config = dict(
    num_hidden_layers=12,
    hidden_size=192,
    n_experts=32,
    experts_per_token=2,
    d_expert=160,
    d_shared_expert=128,
    hidden_act='tanh_gelu',
    moe_layers=[0, 1, 2, 3, 4, 5, 6, 7, 8, 9, 10, 11],
    router_score='softmax',
    normalize_top_k=False,
    routed_scale=6.22,
    balance_loss=0.000511,
    balance_bias=True,
    router_bias=True,
    init_std_router=0.0297,
    lr_router=0.000879,
    num_attention_heads=6,
    num_key_value_heads=6,
    head_dim=32,
    vocab_size=16384,
    norm='layernorm',
    norm_place='pre',
    norm_eps=1e-05,
    positions='rope',
    rope_theta=10000.0,
    rope_fraction=0.5,
    qk_norm=False,
    attn_scale=0.177,
    tie_word_embeddings=False,
    parallel_block=True,
    init='uniform',
    init_std_qkv=0.0246,
    init_std_o=0.0,
    init_std_up=0.0246,
    init_std_down=0.0,
    optimizer='adam_variant',
    learning_rate=0.0013,
    beta1=0.9,
    beta2=0.98,
    weight_decay=0.19,
    lr_head=0.0105,
    max_grad_norm=1.0,
    warmup_steps=387,
    schedule='wsd',
    decay_fraction=1.0,
    decay_shape='linear',
    final_lr_fraction=0.0,
    batch_tokens=65536,
    max_seq_len=256,
    doc_mask=True,
    train_tokens=363800000,
    max_steps=5552,
    dataset='wikipedia_en',
)
Below are experts of layer 5 (counted from 0) of a mixture-of-experts language model. Rows are named router (the router's row for the expert), up (a neuron's input weights, with its number) and show model dimensions 0-191. Each number is 500 + 50 x the weight over its row's rms, rounded and kept within 0 to 999. Numbers have three digits each.
Before each expert's rows: a language model's description of what the expert responds to. This comes from a sample of Wikipedia text that the model never trained on.

# expert 12
Description: Nouns for careers, records and media, such as record in Medal record, film, songs, singles, medal, Championships.
router:475589522502435444529585588501465556515486484487503540468456483543396490559478556463479457484479461427556570470450495548500472448474518491492540540471520403487536459502454441505551513480485515611466507530405571544582564473494585538515427500493522528422511427446560531563542451432506442460528471535459566473523507479534435574481515446440542475536460485465501475388505406501439499475515526622518418524622466519508424507411481455529505453446582408473506513507504509442501492506448478563505622421599496492470556490527494450629427510412587485508623553528547456506491600495526416496
up1:512537483594541529586489551427426496503479528467441537537485452455484464544515538559480525538492482472630503512426491454496471558470481556530555508447515483496509516489510477540563559560542540447502608458445547512405549477469510532522472527537523427373500535443461561515521379356430395542482459501514413467568498382437457507526487511555445438532477433471467580512423561516529500541520437507445517505528469542524507453433467598465539492452489538486594573515525540520490490474519542427409557363579462487527481544515476487550474417497453587571473572568553429525395500463434478471
up2:581453405504497518517517514560561497387520501526439505507582564437492457469470479480431470437477452528430521592423559491533490445556389533425511487499501490490593584455642532591428549524534392471544464483486587489502487522446401512510496486411511497600524555485484463433503566574495558507474541516400463516480536557436479464562495556470598559587478456533456473639438497532513630496512550430548468509481525457513496515567499571509542558585577470425560538496532459516575498548411476473455515483523491487451471421536554509477464451517459500539511424453581533519499499528505507526
up3:520559580465539524511581516605549459450505509513386530542457529514487492458525546479442422563517564541479559458516457454465466606532402501499457524452505565465513578544479483551489629493485450419430515500471569555545484569445531500480520454512530571558531518513628603453531461584485491482488457456470473548578474445484493461553550541523564555568551417580474437489454478470382567488496642502426539531431487507478498459433422452503481569521484422463451522495536539447549541516424545475604394466509426461514542555525488487481544495496446501417489464614537529456420487486511500469
up4:556513442422530517472438475477520478501473617610446495572420516475507508528464482471444482456538510463507493560488634534513480547454512530456577389511576531543523502474494539556489491463559436539485476627428500556436537419493546526491483410511482483519461611512519555446447487520532514495528543537462416414580556506479409477509465602460517488510486530422562534497584486480438503466538400459457527472409526506502493465444466501427454530571419514528394453474546585552473484515447661431556530547458473490414479483510475555456454489435488537461581605523562515548526414515484500537
up5:540545519374576436473480561508442439481477451459496578529607435459465571449498503558361562603566530513544468482460497523515547463508549523447468535545457550504443496550509518526362612467517405435480506500453497516451517456452573412484560490453436476478479480547453504516442473426500422520452426521599582441544592502450552509547465523469419540584531441469480539474515476396508543498493578509466533546436469450544576484497513467465450505565567555478504464525556451542529478412466458614463474449544549452490504529492476531557471561457478512509509582480475413502509488430407577547
up6:550496563427548481586513499457507431521482439553498497529602494531497504495500472549555470636496504514436512512551523480415426610464490448475476470569480572490568491419442594481471516506509466413467531481482527509542515484525555510559479462456547432416506486556488481593535477451489482521450413557434494545466518467502442464477464462536390478531503438438545504459442513524531540480524545470528449581502456463473442511450456483534430464430518438429579497591408562496566392540548616516581484503344468528443588464538386567454502500537469451420597437551494530523518493537460516566
up7:482481395469490427495501490468533520466545482562474437505466412493551437517460441484493522457480519425432437567445538458418491549542507519534479530484520468455480543414512549540550626529485435559498523567472473419447475545420558493527584647408472485493471619550518473458549547402510550494438511525484567507530488456565510521509480588466511518511490388503486430511474572452562583495507443509560486422553555444550547494427545597408417545556517489496452469522493495485512531537510597540539527433415523573515405429547493507588507413460520561464550410432507447492515467533446552562

# expert 6
Description: Wikipedia section heading words after ==, table row ends and |---| separator lines, such as Development, Players, History.
router:509495445547551474589463501493408416501405569461504499495444498473428468517407523496523441478526417432466552585558511546440453528540492485429503486504567502520477539608501561515462584443439465493452551475468572491455630411444392572549456519483498547494492520477522420450529598442410448488504511530512492502540518451507491507468488547469510507487405562545441478572465475577411491582496452597568436493485489551470561576481439542523543501578549385455593554456569529511398457541478487469558575482566456507447498570547494467487512524495504574523512533599480474479515518480468392419
up0:496566514493548525524439469492446535454520424497481483504522525451531540540484537469456530595503580494507554552496465568391399516564554455440598530483540507538590513446455499555485535512596386538448477507491475594453495469427487557496454555410467520506554453501532394426412471519490478523430467563467497488439521470498361488548521494460540488595542483468531549564490381600399495470567498516548541505539597492413410507455565593454498490467490435497577426542589404476508587482513498424578485466447460488470489502538489531550557465510535458443497497517458481568474541481448509600
up1:485525518496551398485475485591535509421550459516506538520538438428544553482500375458510474447482540563481488528510495465448466477516431551515525460519548561495497462443466545535572490556537472464470536564503478440485456514447471513449604591402415501465502522645455475502578465479534438489381433472548428406507512557491499591548531513431537507541493471396525431501509514403537484464457535535480452520498423508600498534548488499459474590565503635489433453517469479537527512553396503611469415474521500460548514538509441553531496408454425465500497561519582492562536433558529609472
up2:479579539536606532578467477469383480540460431535511494529501524510461414506549452448488439494535523462510523631429424483449575483516523522491495434461603536510549570475516544542498493572537538452436449467377487531482520438559468438493472624421509482536578499573398531506495495486528445443494500431504536497437374472463473456432524520525514491577524479557518548574514586506399452571491517533517470423581443595480518460460511500437515553461500511485505536471463600488540502428595488431570453525470460546502464446547409482518494465464409401432576530496552461470495428513473504567
up3:565492541535443448566520449499550497473465468486438492555547543519463424463443512459510447549472574542467490478526529494477520523560504553601422527466414510453498469473629498517518484415517548509581614567514497401516500501572504475555466572455513415536542454490548511477501509442508515534401399416455447481399542454513509517572475544562460446594481478506537334491530505533478443444462556420498518432455497542481512493582530546535437571558598535511526472444578438428573591484573509519488403406498473529465534586456530456485467481567489440506500586456547525543560507526467489417
up4:483586519551553480521457457512559472479506588538464587497491484413387479478487514418513509570462563453526493569523555509494533498516458544464557490531554528481533530551530456498477518568502469495557435472550479509507539470510529489500521498574528632513449511419438469402490544530501406484394518503431456472548478454337453586478590437385531593499530488451511487522574467472569504548386522518435529511523446443589459403519530467384486522498649493405480514476489498494589476494451532503433546507517563470496501452560463523540481498462430535552515538609496552543537413542465543540
up5:485527504492554436502411413463509523452446524536429555541568571537642536596550489473458500636558476509494577458540563441464431579496460510448505481583447443549430561504531543539494557473483496387514487534460549508496471381480522377439450478519469550472470564436543479492471430530538437516377482458474528526455558509469525491592480470491521499444488505414565493528455529564444549532445460488496480542560495509603512489409416501494597532529486501550502450527596580525474498517447555528495489521499487404532502566545511608442481458549476506492472524473541409414513457445561471582
up6:521483489535537501482550463534484503499557417552516415526544529513401483507486529515534568550477574566482485526524504427421514534641584493428454492475601502577504513450515545485477571551402458533388434468493507455480528479506528495549483476400446519465523518511450491584480463492522533463555477459468401434549502542426481510470491411547429430444491441555484378508532528522473449467444564508440594492461513473629505484507491506562488579412546442526525581450538494552497533419553542538559461414533551480506541450545463438545501442608473464447487477607394496498423464432400513517

# expert 19
Description: Cells in vote and results tables: party names, hold, percentages, numbers and separator rows, as in Republican hold.
router:550502546491467577466552448457465560547542481525513538506497462416557577592478450537455423528464465477569602511602594483601440446458501476481446469546544458526492442488578540516585489521412545405371539525466530599489537605571512550402482505491419571504497528492374521457484419435476453526465485468498490455589493434456488499503558508559481473433473476496526488480427511458423530540457397496414524484492496495541501557542582588597553538534467458480575479535483533453463463540441450545462553492491542427539534530468556516515590437559535564423496468516471548454492505427510444548
up0:509464511454509424440510476476460593497497491501436545480512506566432503522555477526398521449422535472498465465563514406531450471400480485484592452429484574489525489531471449427421470560524517421493527565440425451516477529526550484490559531511518524436505520587477542566424368483499565413449439543520455445626467423538518505494448522540562526458561524480607449559494390485521518470460567521415498497484511488487419473472518536404495585445577500539554534525542568505542468511457433569550514497545513498555526563558451522531482517470433427467533541489573526549647498547438593598
up1:494488525530639420561547484518405490521437503543474455558568485564505454546512458589404559514511524457486525570530572487468489426476512531507470467584564515417462504509418481535464329496509413491452505463532657588580427557493493517442541602464444502439568491456422426519519405525465461538485427490504476475568465494465508461473550495447492474559483418609467464438436606445520526451510525568474432547453527466491481475513507509500481521534601541514449484556453472452563455486504495531516503509535531455505566574520532545448544417519428545430452500590471575493448492472521488457
up2:563402531559483538490425507610470491495443492505465458515510454512526562466527576588407521548521498537586520439521535490544522534572464574532531462501542464542545532564526572487527471501446477402408534563422540480478468499452521540445495548408465522461516530544439469436444400520595528597471466505489459525525538483510502577451504579518436560464482543566499511507487466475549483573371439480457603541514498451484429476492557522580506482459570559538410514523528571505496550509489480464533470444549504471352418554477503471510433319521504506494459583515460521409489559468469522594
up3:497460494513619451549500481533543491513504510427470480500459534525370508492461390465439573526549461499533497554543471567424476525494486518450546505471493520463528514503478477449411434597502502554522489416455587537488542465522458521556543503482470489464490457459479472474468573494556401490421486533545514501409471574460463577483559518365504481632510460489444465554508600559383488570502544531475469429512545542623441513548546534457395453509556534503479492507483494520542503486474575554502538521402417554437595557540556499578518451467442509428458660501495500527536491510495497388
up4:417506459478595474440404576594548430548539490541465508504498496569383502498526576435508492570393517508531515474524464465413445557499403512399496532542483565495528501471450503520555428509495472482463466583563559492547451488461423520575477450562463483484518485517498436576473661541513535488536524527471513538483500510483396552523497489442527504465519487464530492587476493553429476475511438496513583516444537536495429552575388580384387474422508552448556527530510497434544546523486506486487460519549361583526548498536526562469511541526507468543415574493477481564484461529425590454
up5:552545457556514530544497575515524583478491512528449542513472483553507526555550549498535412527451454546592608466539563481575563542586508505484503566537535524563459504484478574470462503446471464433437565470435507493456522453464468592504479481427443404513598518434451570503431480464507501585489517457535464478542466468513443557553456541453437500437482463556480614654502484491318406490440474511373536482497555578501436415484436528484521630539578552481464530416559500462458503486510490476461489443467493462506499598541544459461503483552465500525584544505485447495491509466455522564
up6:470503474489556457478550561574503537455479546574436502509533463411478563552548434497495464506426493644563468601493570503494581456527401558411484483535408512531590504549493480472402550423493485450513509532418445542454477460507575506505571571440435462510454567546467484513482426487452471561492373476400497504554525487494611468492469444539582500468579509425519392467454611555501462553503525556432466531523561486420552505456581452545536540570477486500466430469560484543543464479566498545446535492547504523426480438488450459479579425472475569584469565513556474490528469533480477547

# expert 24
Description: Pipes, semicolons, percent signs, units and digits inside numeric tables, e.g. km, %, °W, and asteroid-list words like Haleakala, JPL.
router:512545514409525574526551518429410550462503507472484468576469529434653578571496476499487509540408491569437545508535530452508526409490516469425382517551485494586497536474517498502489486584399585452379542474526582585497496469609457529497570512434412584474515566577480466481603474528516569462517510514468528451482477479467461385505495486585534506497434545512560530450387529509443559522423503463507566457440512496500442551520526466513477520543512495502566483480480535463521500585562426479565506487509464520523534486480504465459563493452481448416433471573400503430449449571539603527
up0:521530498483397483523413526430435530506497463485481549496481562527491506430488495459553455584495543421496467540505457595492504530513501574566491392488546521551473480477440453466506516486547548509562512496495526520558565510545505527559417430526522414530535553579510572578520523521397495540436547425517519472482553463438426506548514566448537483471563448566628496577481455480540581461585421589474504455471490475567412503487552447464534529499515520411516603452465437469549535481474502535472443430416556565574590403473481519465517472535437339506495485564549539493435459561466615542
up1:489490488512546438524473457553480639441516492468520449563502540527462484491513420474529447498513512414481520576467464558420435497590510473362507479590468472506570508591521512491543529449450462528446536461486528541493478499412546457499603555436505379605433470496442546528614585511450430470458471483497515483471605546493509483594438526466388462489564507469520489538493499525465486512552474621496553536509508474457565469421498629474563496523475482471470545452469486452484492440557503551446567407537420495572589423522541541501530427595466481594531450545446449537450510474535482497
up2:531505504595448555483448478455569498462481444585458554432483530524541503439509522431508475545504517511553578471508472439406475475499500550444491483459507581447556526457506485556481526440548552588473448474539551482618512492485535522455626570420547467585491577491431471498512426625498489499447509483638435539452524430544502501601416567512551347540441479441568444498516548475432569393508477543516507570518486566476478423498514568536564468565555483430512517527503509505489487479501490443463497499521500454432512551496474434439548446441508471528470458569445578435396451523515578577
up3:490489540495495457429567445481531570418571517502502488528473555498552499587387415527510482624515460409532510507509460484535427591456507498542472463470424434519558582491506463497507592521518476494476612492464467512544566498488460556486513436423508492496548534553557555472581542553454479471525476579583437468484479440528524509621404479500540350501566460496479492512535470437584540512544491502513485482556472484472451488568527449567379578528410467501612458496494525519516471549429568552545486449436510505522346459498454509606452529476417470461532472568453511455452539551485446520
up4:521479489605471376522472496454430572468564452493477479489527482484585504460480523436382491529502487436493463639427460445470495609572484613486521494426559533505504530524513447501552501428423402522554511579567551509558505465516614471539509454557558524447403489558491423549498557479514529565476504507504483423431477510519508456483461474475574461493554440492443533531515512527481471412595562526480424489525498408370449491513542521464589622470554476458426595571527458526532523479456536516474533472497543495446499514486448523589528508567466469474467531562461454578474457455602495459
up5:531554514444474481609488389480466404517489479445506528470550450552542561510531478559523536580411390410527572579493477454501456515550625592453458492509536598509512486460583558495455478534428448529459528500492515471423363485455495564395527536430471566543510551533504572561428505459573426446486471503443398490490575465392516483442491485512553514623555439498532527567597483484534497474469478508532524614505573468468467499527556593516431463439507531495471488604565509467531474469508491464544448453517546508469505503492444498515522489519545519425471527487573461424511501573434556513
up6:520461516496480546485496502504541622475535463574484499450513444513531501455473444460542533582425522537529460470508562611421533497524503519508470476505403511442519559455472580462441520482525521585570422490467468499642449514554494548491535436433496456568467422573513535540506506517458531478371533376554500435555537401441560492549484566524580476575562458481490549569541508473490515536508523529502452568496456576539497455497457473491526528469584541388504398500580495510478469424391527557497508505446575449487509582425469466562518421412400517461573494444431551539571499458433519539

# expert 4
Description: Final words of named organizations, sports events and venues, such as Championships, Cup, School, Stadium, Fairgrounds, plus table pipes in match records.
router:525546537494507553502601528498394442496470437438425498517519577588537428569559487557499528541478526551511506491460531451455465474446518457516450468524558530563473522525416483510556529492550474600438428512429608505519553579477495431516542506534456560474593494509585435523481489519527595541471452420476422497446473411462450444494529468511481508505467567436444471441440423446467582490549556546494447504466512466434409550546564466522461441534496525482520462508596562535481523437547471485503542439520484516606605553591469452463540584397531458426489419576553366425472522494543546487
up0:549673503462496426445420445478410457499524533536469472538513516425471471523505497483487487559602492515552453465485523507438526595569542516487464593484555539533546581488437481563501546423555506466554495460465584511421514464527518530486473487552433503625496574602512528449492441470535491607439501470490455483481439458527546462467527465514434528456513496478570479545433565502474547451485477463514464407587447524486503490445551430495542475514499599515451536474452602484497489508495546419481321516460471532539517530448392456484574439498473533504439501581493403430423470414496573500
up1:421591499436577475484431407516572535480534524474462437507434385470562520493511471540477495530534454438465507511544523481418472584542483533550580556485482521508523617515505511589581456489527539451427468433484562488556560501503468514534500473481470510505577588506377591538547444529620388493501467527523466415484499507541530438539488612490545479536461460527511547478572587395488562498544429485538496524431519497472514555455393517483507502595465526512562546498539576530508474520434510472563455463466523530396438501493502478540501488374470469426469549605513415494558435521466407508
up2:516490433471534443525425455512466441450547510516484503477558457446499491511429483467408521544367452483451479481555512478466330487522391576480463550538467524561507499392566578547492509466578550466384540550554619516454463467489511571460525441557414490500513508556541456533481527481573458598428449572521475501508471431513637498576501515577599443499522458461558562473492488487482487470521601539563589434566503441481404500519451532455421553512465522497446464529508550474485552509517540519565471530509458396463474600533508470553527475468486505456479538509444490417493440483452521433
up3:521470559474482477359535534480491452541455534570362466568535424550537499594479516407444487577459489449485436549525500476478493513516478501480451489450467557450521513478513443545401530471521529498463524519477485445567456505460535432479480502541480500503504585553615439583494438411528473449398474527544465521491551451480497411538401455481518520457503510396497491464451529487508547391580450480416434526524516552436509515417577471615463491562596527429549514470524445449596524424526510535565542498638497483537442545495506555553517510429534534495495545512578431528547457508560562588
up4:500520472485572480502484530539511483450503494479414453552464473519510504504478485507512474634470512657506417425521463479431552482527483508448485396496492580556505460489458546620509489594614435537493454542460424476567558506435544432487514473457356483520494512441544466576446491609518462505479431524576399521524545571507505481596448499570570468565542497504535512519552416415481512530529598520526522557466466453509438458554518468528525501545401585397535549457501605543503448596485561475561494549504442461506541505519482509470556462486469475448441495464531477485477478599399482539
up5:448476473463599555521457505453435510443460504515459448530478506542543571493483474470449474601459376571450465477472506496491488564520458524403387531495447531532521609492508453512561476498471634495453550504477506507460455455492335542579545571451579498476460606553489590468488482488563468566447544572439516394490525518472495449503540621467489472567453449453544579534418536610464565489439464518528531548558525489485487537498557534460475502463432540481494537506521550529522418643546479535576499442544516417548529556461491447534465473491523476580519533501482499465450391473488457508
up6:428439525435528545366479505491472405492486546548509521533547465502510427490428517481426458531466531506498540533434565499508505578615475508496445505480468436503448563487558475548561509461551582593487494491488575530485583554470472483562495588473511485523594611426532451429495492455523483629442477548462483515481549435472483472487513517573585543464448518479615490461486597641461575513499454422429503440613533595525442453512541420509495526502501596520507511460417507519460533533474523478516521510465420569494463553473418489518634477570469467447400510515530506529469542444477479522

# expert 2
Description: Field labels, cell separators and punctuation in album, band and species infoboxes and chart tables, such as Released, Label, Ireland, Species.
router:514542554459501508624434558515509464509522522485510486511454448498559512497444459489482429459457554524501572578469555492466489496519556450556405505457433472535472544628441496518540525433477566551502439492478456490486585395469543470502418614542472455441604471468558482442521455548454457479570520528491494361558566435529532525554482567558444463433550499463507437414512444475486493461478581570458527469481478551563533559485486401488527434469480532535484520483529492455418381428495527604393541513527565477416495525470517555592494557460534569557437552509438408452523500419523447450
up0:533542356526490457442462481530453480430489456480469513486499538462435520488463594554435551503468559473536525567412539430423486470471542536527537545506473404519557611455464551484502548491567521576480468528527593584602550530478459489597508575518469409536504568547499534559516498418574519494546541435440494560533493482425482470523529433442519417486563462559614420598583552434516443540506503500541515390563488481444494452528573511506486452398424546419480486416503491478496470570535530545541445461492499432530516461535500448549592461469531572453551541497473499513385544505485483434
up1:512509514540539492447506455468476583449459545527477512474471488506491399460517421570527419549433530497511415520559644550508474455526482511514563448414533454583500531447517420555563461437666502586460580558576551442508511418474526472496510527457392530489491481562560445489541459550423470599545550456448467435468476454507523511441476505544542484459508550455553538448473570564466520608454420421445463512524495536588409428462512544505494510491455446477531496509491502531581481512570459496569526465375452492519512480472495502597540543447497412503619425506521454532514505581458504464
up2:453560485565565406524384509626549495365492449532516494482475550534516502506412503458440601503480602472491431526450461576488487552556485549478513494495552554407562494505493582547468574518549444559584539445398482491501494439471530356548486573441427420494554528446459448454535376532563505532472542500504467480529541580484446497568459532415575545553519425479654454452550507482597525504507589555444505564473462453468435456548470505431571508462490490534448490522547479515492552505493465553451509511502470467492516534498475445458492523431488532515464587467482471537442470464499566508
up3:590479470590498443475535442452532498558489517553470465571496524363510517572426476372509471388476547540509445494447479467545523417605598487547561532467607504450499585440486433459513595523513530528564445540533539423506553451559519553529520521428501429507461558625533487480453522443461492498448519538575431410518501558582556448535581407444483472459428551449559464545463587545477443470525487553451470445513487482556551481502543531495504445494472507517518499585582527598503495478512467444424430501504390430506487494568391532506525505548503494497554495539500495421536494499510439490
up4:497576480521462482516460573580408494478402469504549465507506487492495445502475512426401513561413487422445469471449433496494469538504550504504433477588500604461575505564449617600449433469557456497511508529553581500528462504432394448531543542433440548553544572477520392527529490550487518536404448614535464410489614562517549612546511523491485485549541538534497490498552526459500471414525569475566475547472461491471420476539509507470425516515424571473519576483498481605525563420481505517548498493430498418457465456485443432493528496480507436505494580518519479478516353477435484521
up5:603576511389448484532412426506539515516521461517480550491563459498556490486551553524478447583515475504522582497579610455513400508427502525513467514529501571477549571440476553484515499503518476459379580495433561546557493567497492549462571452471518482442524489543563506524473446558538490536450368570552460577530451432416514385450474500517537490480542523456532481467595411449541539500506448475477465452430468487487530390538561457529491510504487433521542474491478579526558452492569497494523535450594550437515426450387554550542471485425471565481516523514408500503406440517447520624
up6:572397560586525491535430397502522568468570445502501529591547436497496508496485412503495493468538588511477391541516536524427402483546472513536523466426621563466547551527475548476462469575626559502511517570504479494523537590459513496451531416420432437451510487487475521529443395534511507503491528514520400408476545568461443503415528556442597583475488537489459409464550503456498607416518513529490549522496514607498443505521522470415484485580453493570484549461517563451516440533520604488495476429466511440529407486495456567466511552428459525446583519464495523534488491446543512521

# expert 8
Description: Final pieces of place, law and personal names and table pipes after them, such as Avenue, Airport, Act, Circuit, House |.
router:517587425405493459453449456455490438550516471472470429562515567569561533602543561548528535500501463450557466470496456408535511500443594514496486453542506589529540451467456460426464547477542469519475442507456436452506416476534494447580458490490545533524512521597489576507444439518631619451446463545537561491404523549543399522478436421525492520522513551471461480451531444496549539494523496532475487517428482518415507490551568486480481534478462539561425429508548406572587520484573449572501396494563494475549505502566520447508618536439540400455465516411416462460560469532541548540
up0:480486538392497472530407581502423503492505475512495567568560492444495541512497475489499432478570575535431522489521507549454377448566611572468487484484578490601490513497446486550491476555494510447464451370417571530400527520504546458553480521485412468528590511519471502502465453635504509506464415505433489485542489517538518461492552537528435576490535478496431570503595406447541477529533446574576470510508432526539455470541514517452449463513470529511518483581586601545477480426465474482512463522530532534565450544567542471655502494415384459479529504505437422478597496480508442486
up1:490436525496540509549434450549429428396484512527446587613616508504558437516542517445434435516437514471437447478466531517453506417538469483612457465456503546487468567518417586493550446443507492438596514479503547495555543425410408503451518439499513539551497476543436508436462520537493525488520507426525563448476515522493490461591507444548476483504522472500450541530483570430468557468526551450522583445500482461550441483587480480527478525493512463421566592463585454489552507542426466610586443516466492492520562554499397526596372557539501465513591489421584480507411505556507496490
up2:652579500599447488540526503513489513472409510531521454540469493527505432501484506510504519527637554480597394447568542522544419523544533510553518464420431478519584504512524511476508553469541493526490497466425566508524482485385422531458554527527483518458522478434477422557491485525474464526557475539513545398508496444453511446546526486531511484398577517382502554501639500403516549462532508514481579448438492524544443500483518533479436486535431512410509485500513463531440483484426575521451508514537487334490518463566470505502465392432478561484503576483503403521451520487442625537
up3:545570521507535537548540568476472533455494545543477518442515480573408553468452540460493456515512499550499558593472554499478561584492512574541582484462498575539466573449521540386495526516527473512456536540588456403457542545507493525558575554515523589579557588545456462495465458463396506539446508467435409444530527479481372455504420553541372457448462419440478466544460462462486502380527460424481573410502472477581503488379531495515442426501513519486521478500558432462524426479487508442460491425544557571538442456476449552447498426470500468599464534581544534576490450508525518514
up4:581480527475543458598502560475585520438480512502446506490592520431469532498505490541474484561435497524610469472496526486484459546504499539463565482476519469470506455442495482491516473530540494495506466610528539499503404511447491450449504508472536404427496538577588539569501434505524555535267486456444474520498536369537409436542397566573615495550556480486541492496478482451513534533489530509469574509479482494492430444481557530474493456526459546510422437496514470461592540561530520518461562426486501416468521522544438548438567524492523525629504550537555498569506355546470501566
up5:519428537515572497651367454464471506452516560519512482524516455554545504528466497533520471582470512493571491501554504449498528546451483514512357483507576554470563484463473469539566497486580415445408521527513532493509376431387518487522515450468497425518538449536543474491531443485526461499432532608511465536517517396501448469557343478482561477567508487484516443471435515560519493410521614519488452538511491531506457464465510606473407495479525595511413458475466475634559501550501559477510523507565498477491401477575459507465566458472485431485506581476533450500563497528426485564
up6:483503496454436440512608529540439540518516610491463510627642450471483459434480498481525436516527557418521417530575524549512488492490493499494473568468506582574521470475509467508503504522505499613523504508453502486548518447524588548540406537392560521553507493493486577467461438466481470556508452492528543414515480477547451505456486513532542534447561519525420505457350516438460560420403585487527462472543543516527472544466523470548535489536438457500511691468482480517481479476510475555506469504449430490453553525590550507542500430412469537478502513542455506542446363542373525552

# expert 15
Description: Final year digits after 19/20, coordinate symbols like ′, ″W, °E, units, plus institution words like University, Congress, Senate.
router:473452489487558572480491573490470410521488464559495510522525603558482458550512527511538471508391535548447474473511501561522562535547543425430409526532449494465497453463391461457512584454499557492432529530531425419583443583561409438540534497535475559460618543527488478434491444536524528464486450617506574527474538516514385511413498456444438429522481497509450482465468535576514540457475453539531450586492403463512598481449527484447502467611497544506499542541528416436529595535427405512457435563599509453533549504557494534451526550453543523594457465518439440468562510490536514547
up1:481503517517510493564475500537499472459552522524486562489519453530543516547462379488472506550443522385598551500477467475476542559498522486446384511481503491581480541529493525438507478448475489498494543519479568500504564575512479528449545531492467449502504494515613467563557554529501454608448469410556358448517405482525469528483563519600400470495498486541537488441524468496489486475518509648473504530575468493437396422390527569510538506494520595430452439516549567545538572567563530501530545529474506437490539544530486508450397469415452524462496492588589368493508541577527591583
up2:471516551532526485480474466575523513513491515553425511483520469462405505483535471533411409550458516546664484536513555558466563598576430498467517555466433493525407472478563547509527498442455520411440577563543515464460545607495499553416401413546514525492532551527507497511407479583445517540423493536596477485549526460447503470525520495495538484492401441576500512516512510584505527436507517504495442497616523565512482433502539485506492513490501544536526563497441503371501577596416504431572502499549455428571534536558512619451458424490495505403495491552571494506561470428442436474
up3:534466468490561502457507378446503431479453565585442512577498540437491510509485468451491466557531564407547512481535530522540490543509495491567456445452580555489527512471635489455484454523507536555545511484465514577520369524471475541514580559508528532523508472448433451449496533524488421492492509551561524542464509478491453514598498468477410516486521605474520471566500552536507496396445564434489528491468529576460466471496502603458346545503456596525520475426540509512499518551446495531496509527549560458602565448514442560513429508508469559347547530379443612417468440437505468540
up4:503481560472538475563404444547459523579484511509495449510544508446550529557510399478445588530506636480529550483438455513492468490468575551473507532511535499456519510560537456539528523498576489436507630410448576551477510438576509450449415478548418443522517513559525575520380522533454482513443561481544414468492501549437546640593399568456498399528485390474523445522548436463549496429557450581470460507474470476560537454484527530497551450445516503486492522493450546478477527432484568434509463446543498514493475456509499432458492461512538558420535568650433530448464488532425467502
up5:499484460429493519487479460526569575514390526552517470539645452460476540517518490444518511516507508585546445525549551498540447423585508520382545541546626429493529550496477588493440445464648458480501467523460522545483448519576470449462449481468497448443598589470450573467539465476430485479539454498455438392550489453503489542497404554509516386562504443456528504577491528475513522499554521570462505484600542573461439431442519508472538472522551519443455498456442539501560556489531474519445474471407461571532535565442518466563487621519485544467442444562485532443529535492408445527
up6:472529452394591483532485504563426459449392500543506460612489524499474473429451538525489515527465613520445506592513462490511460529524481534469465431468415473444516512529495454522478487523539583478509394507527514465475540420479443413500494638415494556507510571504550514601617521541456511517494397609525566462387497479497454497569423465484473511434431566441477491467505500517503589551443551601549493535523509533401533473465533498460491455481562561455511499463541401504537504590460571561531480457511431472459462446533462511538575498470426451455601474487481401474530517579553491518
up7:451548441493503479487533545391447496492434500625482556604495476590520509476507465518538477591587518554601505505430524470483433525386398455493513476478485500490468533471505561518444504498508453423463548500422559400470503564470442466437525526473527473482513479525556426645497458559538429514414457444569472445522446414537503495476483486559468553518519454447507520438501488559474460448462512579484520479483484480607423479563542511542528578511481517522473527579460511600578519434491503552521435455574525511468554616554419565524490501453403461552548488496537482481399496605535604531